Weights of a small mixture-of-experts language model, trained from scratch on English Wikipedia.
Experts: 80 experts in each of 12 layers, 64 GELU neurons an expert, 6 picks a token, a sigmoid router.
Below are experts of layer 4 (counted from 0) of a mixture-of-experts language model. Rows are named router (the router's row for the expert), up (a neuron's input weights, with its number) and show model dimensions 256-383. Each number is 500 + 40 x the weight over its row's rms, rounded and kept within 0 to 999. Numbers have three digits each.
Before each expert's rows: "mostly gets" lists some tokens that are sent to it at least half of the time. This comes from a sample of Wikipedia text that the model never trained on.

# expert 69
mostly gets: "===", "ung", "IN", "ait", "ip", "TA"
router:533539543513519534566488528530540498531506480454538547543524423526452469559490477467507445458511466539545491480530532520480494560577499512551552471521461485517490526482483520510486483486502429568475473432508521520542446432470459489544530483491534566478442463546460497520499518502528444551499593443412534429514505523501483493517429552553539490495508524459544511463525484428546543516463
up0:415452460475453526499458489555464505465603552569517595485484527546427446529502552509465482547501458421508475528489520450497476532511522477454565531499470495492439434561471474468509482524506540454524476521508501531493456530452469503497469476467588572512461474376490502455491538538533501494514512493521547473422499442500528500552495454493543539493516476537485497492470422504488494429497
up1:519513482520517489428463514559463533573526430548472568515473441446488538468451489437427484485531567546423486518495479578536458549468514508446492504529508503507531518481501526503523545474481454521502486457540488447369545540467456486578531473426543485509471547548588505504554474505478512589533527471475561518485523515549416521543564556510461500465575492479559525456533500505474510470505
up2:510524561499535462489459563530481485513508445450528467520500545555497471504477521475401490533582497527481581494454500488576491503494575493538562519527546480490497536377515615546506463442458543487560511503488525498510416458518475493520560487489491487558501474506490557491508598489476405531555526487469507480497471457546493477508481447540466545511518560505523583443580420548456448469496
up3:464469519547541516481509550542481553540520504537538550451466515535495478583522472505460497472588509544540555422457492547562462500417486566489532466458499570515479573485482515451528441454535460578504449498546484448498466539571447536515564496531508518456444471557508504594535558437530468437506520482529574492464525554516519490491490553514502487459493474438556534485443467457542531411498
up4:496512528461499535466444535472559548623475522453536493516479488473497520510531539471543506536470486495532393535503426518429502545560496430541545438517518493479493463498497569461552515515511519486477444475456570485507514467468420516540514470490456541486489471474550533514480514513486503452549525517517497460470590445507526488467451525476466522561535508604449483548498524508457515582459
up5:487505436488417489495455526547505448465527492458508523533515471472480485514520525433471450456558498505522524444558503550562528554546509504463493463576484470452534540548512537572461487479475483593449431487511473568515471478492471455490542549519547540544544453539430436532539535485495516499450497513543486497495467477476462448537407503526434502546518450478467505440519507513513451561486
up6:485474496530491504522456570495472477475556592522465532513474469486496590527509497487489501528529483498464505529496421484529453480563526478467512473523476451497461457521495534489525551457558528478537508572476601480510524500503533531499534515509492494485508478517479520548449436476523544534398536486553533490474494520488504484456398537519538430497454467544563440443450551501545456520515
up7:528536497475489577490512494455490529505517551505466543466532462504541553532513439500530505576528514487543486506541473555499499598508594543446469533448477565544453478480469421475417530490532506468463485438428483522487572551531540493523464451518447533500442547476463493477439492429599504470440452462437445525448491399460499507548501531498501490499546506528540492500441485461497459440485
up8:519456514473551579542505519435475489455495470520443507593529504457421550446463475488496585540527508526489466455490530498545532488480426457472530532453440500472577461521458518451509507496477468547559544502495507448477484503579485536562448541447512588486482528524527520472433467543516563458533466582473462568452489502500597513560557463522536504557478448607541529509423506442555439499502
up9:423480498504526487421420531519556545483530459511547473562544502458476546521413499477517486516518514443513483434517526525519467465502501521511567433526467521540494625509488484488538554498514482510547439523465501480524459488525443533575482558534479522563476453487542416581449461408508567534530609552459472519413530474439475546501495476477544527446550510483548443467530461488499533487548
up10:553462451514497514549482489567502493565560463427477490545426488467487470540496500473498532469518556525566590530513549521549478476460518469507498568503418434515513582513445544504535450480500525525534514465543503467465506537463463455514489443549568535477514499458492481550427535459496541492463445500465446477475434516466606521537439572483469499537525486571556508441502544513438590531403
up11:500591525547454538483470488499433519479475525529531501536524510546497470524512458462482446553500504455451495521477516545460496516487542522459425486473488436504496525518514470480430496479525521573472511466493527503526442547553536507470568427483465545513522534534519454536501515445504537546526466494518566452416502554524464440475490531510559568534434464572533486487505529496612506483487
up12:535470568510548505502460493475492570511577528476523469587501484533492536550564449459566482476492444509446453512527501545539425520424511483521488418484514465522456492459510404473458574526505547580497522515473479489538429443576485470502478482474491515433500532507489488568476471505552499510513500464436438520511475502517503492432506469532489534438532514520539490427525510509503577528470
up13:501562545486510536443466491508440423445593528532510463516503552504537517585480485496533481526522506499519521506514509500475465514543487486532533456485513512503456561474539472548569519492496541502470491472511469453428436515524547540517516536548483523561454409474499463486432520551407496452495577482524512525424508482553487529487414484434541391455431461521522545487514412515556559473468
up14:586517549446507477544533538546434551474468446508553497504478463516484455456429440452476496580552552530415492523475564528531525544533423445456496507471451525506503462496555503456497533434502541584455496588462455538548447511487499562508476459509551478489441509560524501465515521528487534575509491482515598531393508473574507484550501430481515448497480465468534457390494505445553476491493
up15:508511483514536511503494552453483520553477501465530491478500532464538486501526558461491536529403528496424615428478465500426480429538549575541499520484516491470506472538468502478483524389457502551557467511579498446536438530517534500523493493527550503503567504549519533519545483432593496502566650449478517456414503497507477499544471518462473504485510537458520557463463494492513533460520
up16:463575587481495509498475559514498473518512513577496433498536470492520514510470397471576516535554498528511499509504527570516456428469421504540539487486454498497519584502510593448482483514527528563518509612517449495525513476526486495504483451515514568417501481503490469564474526552508543359513447530515467520464412508516463537454499504455501585519575458484511504512460537562494496467474
up17:474502518467534543487521559547421561538560473442463534555514520496523493512505519493506480511590481575443526570529535548457531466514458440468494470403492514467492524442499467526469483533495436553457479436559512458481546503467497451468519483509557527472493537425522495571482542510438438568429568543520508502500491463480505439509602486548627499510517485573506507442520493517472447497479
up18:514495444551557530466450543565514531506573466571536546509548473564550466499456439474511491522515529532517485477519577525441460516581476513474430510514502446508523495508479530414488539464521481547489460571513466505601445540475458526489508533487470504388522529485526461501524511507497477471460549451497553464549509506504474497491488453495545433481488546512480607457522548472532506512474
up19:538564514598529522486552489529521452521519441499516516502490528589535531505463554521544466541509540512432506527538477490552434505438496505507492412536480476541452470471530510483488456495526490593501478548589490434542453512509523482580479535510488530470564480545479465470549568486520495506547458473489530507463548569555445468480491484515513455510423490472594483516551535496525451500515
up20:512577578469459560539541503496457505530600452465564558525507482539534492535525445485419420502497508466521515523615560513510486526556498516470456462484491511480466461470537504522522505541520493540516550516524504448483523550450506507478554461511512567536480452540520540538515491540579484610517498451530544413490546550544572449489431516582547464507458399567519511509497537490507504470467
up21:514524566485483533485525495481559522524494489459573531523520444478474532504529512479514461528520484538464475505548511502524457544545560489554516474446479529477514571484538515425519430572508586518476562512494529496485471488533493560490499543540527521552438481462556499498539530542530535521486509514523529455472530448512476511481473471509546541459481555496510479410505430541559507474497
up22:487481467513533561418527567510511612504466571511544473519516514472541519439487489449537569514499529557534488507547482515518387468495515472474530513499475564467498593497436562501488491437497506490435460553476405531481483512523535495473509471520546491502441521538535479448538475515500469499494492467464476479505507525484448529510477528491480586535429537532471466506517451489452478582510
up23:504487541501556520451574478499470465572475496524458528536490479466466524522555434475465528519529491515565496537552525441604490497484487419500524536491536542437539513494475507436469464529429484519439478489497491480484583537591523454518481414507560534479477466524515445494490502516572520410475425494533546440490510478522550480549528511502487570518511486523526466426491514502496464495489
up24:532549513489548490519456529506501485508508508434608491480536498597469510509488593506470509478559495539483445499514492511516480538465511505562518424479487478494460498463564475537505422532537510542500565524503445477519501556407491444432543432507458503596445539492478423461525575489475518477527513467527497488480505523491436451455537518504418514499505467487482423505594616568442495526523
up25:395493565520508566512553518529548536426507504512542495433499498565522533569542449419538468501454474499498484482489567555472568477522498457503496446546464458473520537526504513512552532514530507521448466520493494499518485496478498565545386503477489496530574515463523462505546493513588496588432590489507502494539537511532547533466479599573512447542549562423489531462466497532555567486430
up26:475539458491517534542482498454494539542588541528512505563529433454481505537505527495493557513475461567502545514544519512527483487556532450566520482439530517478499545464454513487581417507492461532480586480544462494485482469466501479447575500496566499475502554447517523524567540503523405494484555508550507548477529476521547506531528478535487493557554470468556500447498460571541470561481
up27:588590510562434543490482504511456555558508466407519486567475454453533501503557454411498518506490574503460454459523500488460539553520534539520515407510447565469504486475523564452542529507532456510583525496473491479503439548481473495462524554514563507494477486437493533481477520478526425581500582427488523512486542495528497482509439499475543455492418499566559497508505489451577464472442
up28:470495473495563446521442565550513519462561473415525517509561482514630553420600522460564514549487589583488495485523530496540515581527542519480481508484520464502516513515514523502506495539490454515549505581478506440498537528405525549517570513495560503470417466503507508465492494539510456502522521489481523538533576487498471454482495481500454511553456485559519504419480518474471437582534
up29:518508466546518522506493517505519526438566537531539555513516450446458576480493501425472518541527495570531509509479469500447534544511502529500456516547486485485501449466494512410517438476574471566537468452442529519515479544565416432513457464465597510412453508534502452543494419508408435527502517498493511510474463573521498461500498505505536423479465506596490556461533459502501525543448
up30:468485536578560546554563541538539519460570526479476516502565475429504580481430519499519497554504485486512497519586458494467524442484502472497561470442488416415480424459444517514479463511559518462518463501452443448519495515483457468483582512546475521509556484555497495474464534471487559566536433485425500505491527547499542552456497509542511501550447566495532554454484413486544499553484
up31:430493506546477531475441594562484486490518529490548541574496482493433455544519504499467483445482473522440465514553509494544390511559526481483480588527513473455488591445427485502461423499539484560543610534461503486454479461493513538476578465478522487474489527543502476549471549577485491443465475504493525497447447509418552519552476446561453507488534469491496495469520497493486511478536
up32:513590512527470577483558536473449430519538511540541464502483489466439483507407473480577494519500521505507416468562436497439499441453462489525534442544572539482432519453502437491508498525489425500505544464502491473520537533506469505479496500475573484457518420502520507451455506415482512490484433464519482477423525456529487504486525508561438529511463459482502542439548526436513496477516
up33:523584488495521549506452494498530517603490478536534510483570457592543490503480475471491513495538526511489464514578499530518510495453521490545466448499455553515448502522500447552521457475527434466516494495447498518469478531445489465532507503489540532456464507480499455436399478583467581618479477411453442476488525439479473567502533560482433499503495484451489518480563476493492521539444
up34:451503521540507548478442557540496488503490509518467481507498387542443508577435441475514458572536468593501505477521538543543589519560465469507503472504490522505460504476549446502507564458464510484484498410495595462519435508472540532532422488560467524525437477432519495494570512536523446540572510513542462465422537525443452537561518468541469495495514471457514483480474422510468578462474

# expert 55
mostly gets: "in", "id", "ul", "i", "at", "if"
router:504517522520518516555498475502518541495480517499546475551467455556474523516517456474491475480463461539471505531465462478506508541481461470457613510544535472506421554465507516518504486471510522551473491496561541540513481417435473495532501506478499545513461472515496471519503481529578425553490532464458525447474480511460515498550471570558491504532537531438563513443496505406515501560520
up0:468483458479533501525487444526509573520547513588501490531499569536494490418431460512439513517457479491483499554503518436533489470496434469455572530519431539464477451533445543498539507503508588536474492475555574532496487516432443538477413506468580567561474482480484541469526515507525514565545462484487535442448451473460509521518468479464461459541606453508453488510381486505520480453466
up1:484522484500509518422506499444481525578474491515444502515483465432559539529474484442529520494462578551446483467522523518434471540503510462429547485520516532491535529450519482510562555506496448490467483467544534488450582553467463470590424482513502543510572543491579487491497476442543491583522451488451497498492531481457437530610521567494419537501560501465570546417498510485508463486531
up2:554464515593483476492459536481485502534489525458504439518450536528586520530500487481455469528538528532436515516469530474542489478519543486483561448555491490549487523425490550507498484462514512510475483539462520531468417430500424518537454505473451500542535452517421563473561552497457421539480519484475464462450477519497502441567498514487447560461461507473518591481543458528383513513553
up3:470428494523544505533535494447493531568495496523542569437477497522531484600471514485482480509518505520505536426498460550534472453478511525488538512497530610524392497548440449483529480527555524499546488508529550464514511509579473574542573433554459495425468518519566575552505514507524487456519481411468554497467500528480516500452484527529498512453512493486554528506492502464542513492502
up4:510535510454496518484472546492592545568482531424525454519434527518487555494467520506548529527404496502515509572470461475486496540508547447463543472479553537489525478497529526496518490489534550473451474516501543499461451492497487498530468515481446522484502505552549508515465477574492506459480509505477556509455572485476565522491562550530438520546523476522471478449497530478444520558469
up5:450536421481444519459424512462561478443545559458530505528570476455508515482525471439494506487550494490486555467522421553517532536536495498453509454531534491455466577501484488551538544494472445559426385495445483545538453503462532445483522547475533611531511486562530432524548509464479544494496497497529494511445497480429501539530459502538413487450488436499482463450500512456547474571523
up6:522497478560507494432519503516526508502468571507439500523478482462510558545529499476492466494555518471514470510496422442462467481597520463472497453491503507498453474487562487499504495491521533466539558630475567475528492521507491553508534481519524519426545541517528503468434508441558500467414527515541505457543511515493491450458435513539536431496512493567577462445468495459505394518549
up7:476526470587491543497495500451511457570563521494492530486455500480577583510556442486532512550470533479489545507511444547533514520475527553458521488425505492561440429504567491496476546469554507518454490493490566496531564516494519445510510501537441525512493463494483467472508493450615488497521481444468512521482497458446440491537480501425517423508523544492507544499438462525481436475493
up8:491409471427505575480474483422533517475499499559424534571540530526427512481491532496460615513479515487535528426475472494538567498490502445459535545459444511430480535589489533495511460446513494542502567501515558470533525495541491504548447564480445558479500458490484526465468482493467525492500549526489456489441474460487542551511513458574520532501501552533520584492461543478519425418506
up9:495494413519451492472474523408500468446528505475519470538483496502464567520464462498475477564585511474476509453475519449538460455498451530504577488532414504513495543502424510535508526563513523501469483547459497531536526453524425556593452551512454524511450542527484468560478441529521538501515560495488538538427513523432464532551482495432502508495532526463531489482499543484499570444539
up10:505499478527493518489464500549411513484508485507472500491438525470497476505539493478508544435545562530578547503485512578497515534445494491543459515509419517458400552464481526520467523504466567544522565495489506521448496455512488451473452467463563515552453534495475521508420536507534482453481490461509438505445472516524539539517469532477482544540502532523474440505516539448494515523492
up11:428578491538480509476457494506458547468504546525568514511511547535504491551526475476473512542527460439486545546505502542505470544491510510467426519461475463496426577549546480555471485501473540517504493462495450457552450545562525559486537470511451503530517526530458425558529484422477507458547481504521559511413508537537497492472489534509492554494476500524535494493493478546567537508550
up12:559457572567551522521540439479481589546525509470536513600533452524492583526532505446534509469532489505427431508506484528528500495431519521523435428520566450542448504457504443522468484509563533512465542496507495497526473490516435409509473471465484450496548521488461533533508460489570507547455468463529471503514495523519529497481490444460441528426483535522509505459522459471427522555576
up13:495531497525470552419531518480446434457572565524508488498545530488531501553500494508507483552483495478533535542504492528476446479521475448525497511510530476462426552555551425521548525512506573558451513496488455500470455497466491555519461536526455550542470493447527463417476523476479461409510516543489562508395479482509450452520471499481496470494481532481517519467446420493523445526556
up14:542480524479524470498485600498381520524482445472523466494456450483536472445452479484486523585413490502440496593444508511415547516511410451473497475466512465461426459499514536479527524475484563531533540522457433506546474465451464540489494544533541443516485512587518519454502507528452523514552524495444487479430522451553609487514546387488459477540488428542519478386536464445546536513522
up15:531502505499499512454501566466514561536518518433509550482517533497525492547545512445500529514446519481444540553477475521451526469455593553522478505452525473468455469502491465487509490417453555502497430475544485520428488457529510427492469549500494535479498500552442539483517507478565532526494578435467496501394516504460507509594495511514489500532539531423516524475431546472486541517520
up16:472536504479543496495436543540453476517564480545478488498544460521510495526470436492535486502512538502498491530513522535532473480423501444548537519469514499525453544489468497437486473423530497507569520594580502514446569451489501511529484493557526599468499475454520476520427483526541570383486465496508507497510472478536521473507515438493523526491494444501533519471429509569503561487555
up17:510453528424555524439526521485470594541559557467448530473531483537496533481543477474478496489538423531473531615506460550454554439445479461503512522484464432509469521533489514451507450505537514507532511461570497489483543514458492467534587500472543513446464557422497499609488450515502461525447541485544480478499503485486520414504587506516551526544557509516488539497508438532496495477390
up18:556509410568549509387515518508532540480553517549454506451541427510505509512477465497452497510511500499532490453510561535462459479583428466510490476556503496537499490432429490466520501488559554513511462555546500505551465585488494505522522484509524494487487488447504443502537473507552552443443555491476527442480528448496473524565472462504526465493501519538463596519482524498485450569492
up19:530556529561471538475581447552493488540502423513563538554463427592435535523484537501553490502483498569484463511529487450518556527424466510520424429547508475513444471505583537549539442534493538505484518553532474490574465537499487485540461520461503458485554528483501445469546567520522494492534479484516511561464548526555484508513537473588487458482488501497513520448529541465511440466417
up20:500528588465497548487562472571525521562602463464581552586509432541451494552551462486416444502503498483528497533555430540554489553511497433482473445504527425527490448500550467559535548534533493509529558479517506447445499516420502508466565465468597587532475499569477520494494477550575458598514499505493483420527531514488589453494471526605524475467469498569504485456520529500476470541473
up21:593537512449504519498499502531514528528510488482547526547493439509448512524522491466507461536468429548485465508540522522475419537507529444536472536420527500513511543486518501458554499549469593524409513557526555515528456528582490589512514488526535494517393545478527468520496508553525560509450504536496513471522548477507511476468540481522519589498473499556509489494421484487475547465429
up22:425488487531503530502476539548485560493445594531581477514469536441449516503428441426539566506494496522457471463518483458536416455444524521450539485503541535508494513531462453503469495487495477463471467549514451524510516481538477462554556447537510488510468517421479442418500480552515499456467473462477554532508452524479489592535480459495440614523436580512462463556519435482515471551497
up23:444526524504522528528452516524403473559490495601432483612503502513471521490479461450493570523539480537587501503513446557541540500483467429471515515488493556510567591492428514492511519507482551504483486537465559489487502509555482509500440507519588519540502448510488463487476458459482521425511468469508588488514450462563500474491513580436482525488542520515504409503498561460530518433517
up24:543499487541520473485442579515526482472520530503546457493531497574414492459498563506487476495516463497509474526476506504475473529498478541548442545521470435486447465440579500488512524493502558576477582567523470489536518554434498521497524420489482480525436531561514474457517533512421539431564503493519486473513472542500442482421535528446395541516464489539477391498538587561495513550508
up25:455503508510498581554550527511479508466478503459493462454494484555505552539521421431466461540430462516481477508467570485518529466476530491485440473494488526468518504535546439520574502590555526479460530562592534523479520524460490533529437506456537515510549485473570476457468534513525506531413541508505538462530553459528502525507520567586522510491489492464561497424499459499520457536434
up26:455520481497528511506528521465528533439578554516524470550541416498437541521500497526488510531529490535502576555545445520499467441500428525501482444487476464523450476468471488508535430488508485534533550456536520537418520502528497484496545462536544553484500523473453541545523468553526450547423508526532565541414531474548535511541529495503540483545527477438566469475510488514564457513491
up27:468612513544508541495423495553479521587505509447450460540445414453586503513540454466477487490497557549412453479495479523494533506484489477490513444531489562505476472439494488487487566454541468529565554465461466488513465532473439468500551511506566525524499535467563480482468520500533418542513544478497550503486507493540491541504463474455470503529457435493551456502469483476551485492482
up28:442560516473499452478419513517499595519511514471610483501442498535557560450584499486491467552429546583524521519529519427516522605483550507483541515432576468541482525531526570503588452513480512500443520566427537483562500526421482507460553531516492500521437494507499505475510499489511443444544503434515465574465504488436455515531480493489431528566445478556502461464495481516478427542490
up29:580479473594506498542553590525486482418480523526445458483485429491531554420489444438471475508439472568482451547466480479405525526532465524494425528568482510519511449451524494422524476548578467570511476489541561544493488531553520425531504477469605486430442537456531455509499504507466441453471515543479467522524462537527509434518514484463523456518496519580522516511519463460513468538443
up30:471458503582523564536552487524537427426531530488538540478481490494528535477383480506476493558502489507494514538588499470459543528498471562543546423466466453465425462485458496411468447439541495539454501502526530485497480535487504447462551510483458498505513505586475468497523517490514518517501385480489474505448536534445565537505437485579500542502480559461544588485439521462519472499521
up31:400502497581554504516464582498504459465488505479588550556431438467434474495516493522466508484485475488461433551540493502549424526480438454514504540569483492493468490524468440533462436485522492546585611507449478507524469411488497513554540510466503498448508538494483556566489534536545496463537472446514519503463459476506486466542496447528513497516529475505480468548516500514485499439516
up32:484508538518549602441477517554461495508510515551547454505453501526453513500491507481587494489467498548517469491544472473528475457503536437477515482509600535523418554499542485493523514475535486514470491472453485463514502544555444465514468492502532522471550439442493454429503449432532492513505523428510542520441502440545547523510497450542483475513504463490511532392519515485509494467604
up33:429536489523503524478467460503473548533487466562498477497467512574521487485512494441504502481542488514453476478542486457556514521439460469415506535500471511505510507462528424484549500521501532477544535498464519532458536490458458557530465448500514540502517566470507437435516458571508547516430458468494492428522509455484451613562527528456401468503513452473502493463447506515538548474481
up34:523544526459510555452460551502490459526511484575492488521465485490479553575495544500491447551487537530469533499567528512573565491480502457546509469519470497389480520428508484492504532487486540505416547469475543471495526538480590547508430495503467549439486433428527493456560552526559552452547451484555449494485549508454561570553481514537445476520519468485553426465487501451451538505484

# expert 18
mostly gets: "ă", " Russian", "ZE", " Jan", " Roman", " Pet"
router:479557581553503544535523496514493478471485480550487463498579437524457463463493513456547485539506468523557499438576551513501452551496565520482484527518501543499523483463534504499524527492517418551564456522450450514534432447524549476515539455485472489469450476566497435532492624490486447483598475473469509586464510468561388490477476521518469573463502534534530520453513440462573480478491
up0:448500459478501527541513467552479493467536544555568553545526490535468483443472476490507498559513517468545510484522514478556508480517464488425564513473486497466513412478463516448509473492472503478522494512470518511500464570439433507484481459453543541483527490487516523464490535595520478469537447433523485566482475485534506523522469492492498516510600503499438519503487430509479448450528
up1:537483383515472526452492497516481469498518441525492514509483489528545527481477502428483507474519504529454493513480484520455409539481524509435501454492527510471530525464513531560552568456531441494516502589483431447489545510463525473536499464483524496484518521490558417497565493481494470558557490519484482547502561494501459539535540519486449473450492481484553583442511486546511498486487
up2:550478566518521480466441540493462470512505473489535426515499495503500523523469505481422417522520492510550563468498505530543525503454567479475524514526548510451497490415504513538532485490460510534540464455456512475473485475528461493537489472497447483490494459471512519458536576520463503509459600502524449506493520431488452486513580521536492568533556555467515488484504475502458435497528
up3:438505548555571520491462498560521518537507458512537547492435491539551493534483511485532497552476492527471472461473488559579470452469520516481521456457588520528444528452485491536485392538536485586508431541490443458513440484552440514505540453610479506482429543532495503564509581456480484472539453443459569470495496524468474441501524522559469564468559439488521574496492511495527527465524
up4:512528549476540530528460510466536548562421519414548512546491526491474506461455583485537580567530459576554469477510412494502493524486520437432530527536501529494554411481506587521492459502503546443492462527474563491487497497422503519535497518489437504537459526504554451556495471457517499488559511547476494486453579416477513479522541607477478486540543522477449459490428488487456562469518
up5:459547507488450513495428534598500435526475557486527449555479474447547443463553494436476526442599508529458553489517450587544475539546510476431463477540508552457531494505533490520488484514481466618450466484477496541514413489510498471459532547473534526530510466578534477524543548487505504502502482446458494483487420506455516543537466505473448482503477454487478544462506439486487500506501
up6:430507564544513513516460560470464472495473580496474568572478514450550582483524555514497497504501482499466497548583460459478447515584506533478561533443444465512419437530529534546499550423559518476548574608469483464537481474562482500470451493491508471453479532539465529505426473449493455539393517502501477501515483484542523534448456530503509436504540521472591424447483475494532421431584
up7:518520501551461580465530479451504469559501579520478526446486452533549522501520393495533466575531511522495511542528403513496516531517526557448458488430509513503465462487470487483492541478490550482471433486425532514469555519477546474536489447481497541462447453509543438494464527496561493494497483511511498523463506432438473496551511476529485519449555528526493487498399441482524495449477
up8:502425494429492573508459499485479506457506518511471550537555454512424527469472515455491562495482487511482446429464507458574603476475465440459505577532523476487510500561493542454480521508491508548537558529485542471506511529523446486560487584480439565501495513437529493502519411518485513492502546533536521571411502492532591466557499464550458497527498514534499541505487479434497477478517
up9:461527456458467501453442492500505535484506536533530464539524469445464538481487451503591481535554503498506533407514483508536465492527454519491573474465499589498515561437435496472523550581517485521536458509459510460461498470549492498521480502466460491416425497502524486490381500525526576491483561530438456550440493508478454544489534521483576562491514579447523483419483454479459525484517
up10:512500498565470548507489487533497496509463479519437461500482489468482513529505556466473518436559583538559515510499549530501520488471474446519487444492535459515472549436475551519447475518497479502498527533443516494513485576509419403539519459528561472551520544466476509513412525457519541483468491507526522491482474455569589490548511554509557520531447445598421462484482563461538506547504
up11:493574484483474545478423525518449469441476550551529456509576479464473506464554446456505410542468501470498490570490539573447458457471549502496372547543533524541513513484543479536483496524506474536544498500434436501529460485570502493459528473512499459517445552554524475525496486422507539501506481472456612489460494497491414486505522516507498596479478497496475430464482517518599572500476
up12:513464619538561522530515514493511527568480507534476499560507454500451591497532519464505420517572476523426475548545472530492471493476486545516502432521548547493461526463520423504494560470475483471557538498466520466587436469534493438480502536548510459471534521507519440529497481460516497554560497438484413540531444456492462530409490435488463508384482560582513475425584436451471563500479
up13:518563553493477533430507482442452498434545492607469443532512537442505500522509467464558510531503489458552534468525455555463440545561481405522487535507508569479499540450500465517538507510489535552462481422488487489538439518517464514559436564520446494508472456490478453468521526544425474490468543520533533537439516444602477516470455535495472453466459536478490556430543487470530490487469
up14:515448551550557472532539527518467582506491475568470488499524538511510459483426471457434527543520519446463481511481506513467523534518507442439467472413463505471495430471547533500459487430516584535534546535481489522555447524446518490464573489522523519509471498640500509474553552517501608489530463489453471570437572481573517493547494429492544484479519505482447545449539441523521497515491
up15:524552522496466548473502511528488525523486486510464504473453552499497468499533534453483530586446488486437542434541489466491504379485550533457499540494508498449448429501478558543486526505472501487568458494525505510494456490507470428465448496557432511533519488502469534514519476427574445470551558443474541505446494502484470450608517461526484516515583523478479511472456570499572529422561
up16:454593542463481502507420521543455492498576563578530503540563450523517510581487448467568500545565568559496504501533532574528497512498506504519547468495463459504543526529477524445462484486507524513480559601571494500491504466550508527553547456533452548451493450514454438515402482550534515420526483475577472507404471489598455535475453509471535534584431505514535566521523494496504467451548
up17:545512581397525506560453495456445546515537513500447549467530533508539501469490485482521447524538495510488501534545492540493479501514490509517483479509408498511496512500519514505467514519477497511518503486564441477511511576489497473511538485484522491403468541412460524597510497469501417498413549496536450486489479480497442442495516472540610545498493453570413446539499482453427449471449
up18:468499487561597502407458529549510500462554547552479544463528414510491459463414474481463480530504475508550454453515546610432459593574486492520480526518530505497522524465422477473497492544503476572528457569541485489534449579442499504432486488509499510427471504398569425477578512483497495453481563460504480484505501473519405512549455488515499496506496446571459563452463469499484517511485
up19:518501520562457540478544473513544508503507445555479533514472536594505521493491513536572490507465502553471528461573552464475517488468497495482469472559477506531526469464571551580503523553505479558511539558546429504507458434482516501573425537504452524439506502493545485475484597487470504500560476502487501580520523533526434502471512484562496485517513501474479443464578519481532473497478
up20:459548553518456548508573505525491482509544477465518490512498462488498482483523422488506504515504421509552524516557528504488490559545512478420419505529487563447503526463559481571503521573516484533527573526526448429441503549497467534558528486579463561550530529540456494517468526547531471631483489451474453415512530510555520472502465569540571527486432510564527488455493451491448453454455
up21:487439549497452531424531512511516510523562506486560527546505450545441497548565546475498539585532452528536517535503502495534476577552524504517452519403487472504498480465536533445576454494566535493473544548537534569494468535496563510476450506502500543518470523520536463447566501550519587564508448523514569558491534505530503459465506464453517495544461528425413521429552465552570547500481
up22:515530496572506508495438519522457598498437522508529485510531530471519451521463464454477571585478509522478508470550547486560378496458498549462534556505520572458463510485469563555515488488487465538475504561535428502537475439527526431449500484567515451448490471420487489395490530548536444456533471445447477511552440544525490461500502480472462589510389536517475495490474485511518420518534
up23:487506552566552508509508515434466454516470486567465546572506464514456452537473488483471542530507475559539532479541538504586449491510506481470431528506566517399511539536456524482460529524561492528524467471529569501492448515581541480465479468516516508495498420523469478524459545503499491437517458506515517523524464482536487514545500548487517541480518529487495431447500462517586470486498
up24:557477522519476519525499547521520566484562509524524496486554517550437473471513590514490472493523521522545474475530514513515485509491506485556461509514473468501469524449562491504488463527495529510514527526454422549558519522442491504460547434444504521495436572498530416503452559497510538456518518467528492563426497512495489444440529483434432529501554554451450542522574586491483570520565
up25:446519507497480564499535540488532509399497501486485478417531465525469502531558516433467468551500446444517503490461534502501524500542521475555444478500513457499533474553503451541568503568558556550479462524520545542491496471402519570554443534463509457536515471463528438464419478542521562562456546555528507506512447502546503493482469501539512524524506496458504534406508456532446527499520
up26:432524539496492511520515543506535540515566495560571526559544473491447535516515538528450521538533500559503586540508523572534454479530551540523405519446544493452536529438505553449539454519490531488539531482513464551409489460513524491475580438494533499488494559506559498527524479473488486518468518483548556542462516496535499537598594452500523512535504413475490538470468521546538443533487
up27:527571545506449551457431492573456482545508502461520497563479460491573510506574535455520523501458577492463531472484514526516539498493515582465518542507465551439446530446495531443503524425592439534590445463482469470527460518515448433460477464479524601526502504524538536494518519467519455574560490436498563524487500512492473508509509478465511497507456507522575434446451509522577485494465
up28:487546445487543444453474577505460532464534484459492537487462453609574499450543488477503492533492547521482516490532586446467511566486487504457450550440530518557575512521478521416533500554526462525470498559459527469497500529456521512454531518513479525562422361565435462470509480465537475427530483513458492520464588462544475509507504557493497517554453468502490469436498512450452483549478
up29:469503571541496528497495504530526473440526540525468530471512505508464539412558454423497495550491491560525511592470462512474577515449463568517461562520488490498507502416530570393563463498550447554524525505489520498444477497538482453489556463500597448504428454553520420541558480467526441404553526512439494524483514467520522499509594574545470500495525463524436492446479490513538512539460
up30:456448546544591523546568558523504462464522468436477552539514468446538523474434535486523504537455474538470461508618488489466520430511558492485471470477498506471441470448498475423415517454527526553553510502434473473502429522487548423491583511472524510479471457515507474495493529423452539606494449542481516443473554502487530496493494522540494586467427509573585451433534454459498492531501
up31:459509500518545495466409569489494496482563497564501523558476483472438460550447553513487528502486468515482510508516514548579382554514476450542490539548534431493494498469482473562499489474522519499525576500529517481549541428516480584551537485511576495480488536525514483516503505542506474448535512564469528478470420507472519505491466458529415516436500504543437447453442529547535516507548
up32:573557511489462614480528494473472447513486527507560451494507500527526552492485498489597542549517486568487481484481483544465486438475507495523483470494543512492415501558506489531543566424487459538433534529500539482524558479539460475494424436507549469470478489462544455466508484472493481521495479490488534470433458412515548505488487509571446541472514479553513541428467540436508463430520
up33:502547518535479530473489505469488563506485472504483523474454421550515502461493506449535547508547506510480465486517488515592532522436516514521429462504498544490469523437543499511489515461527505571546446491501519508517491528486511432584513486483533560477450489483556458439439444594531521593514508454501469458479503492445436553460521493421424541480466523523464501510537502501527499509461
up34:460544490522498556449479531486536542531493524511476488536475394510471515547489471477513441578539526540454534484553463464502577514561452511569546475524450499466500527484562466494478508479442543466411499493503515452522479491531579597584467452529500576461473483471565492460572498538546489473516422492549476536459531549542503546528546499549480444446524507471532494501493542461422499491486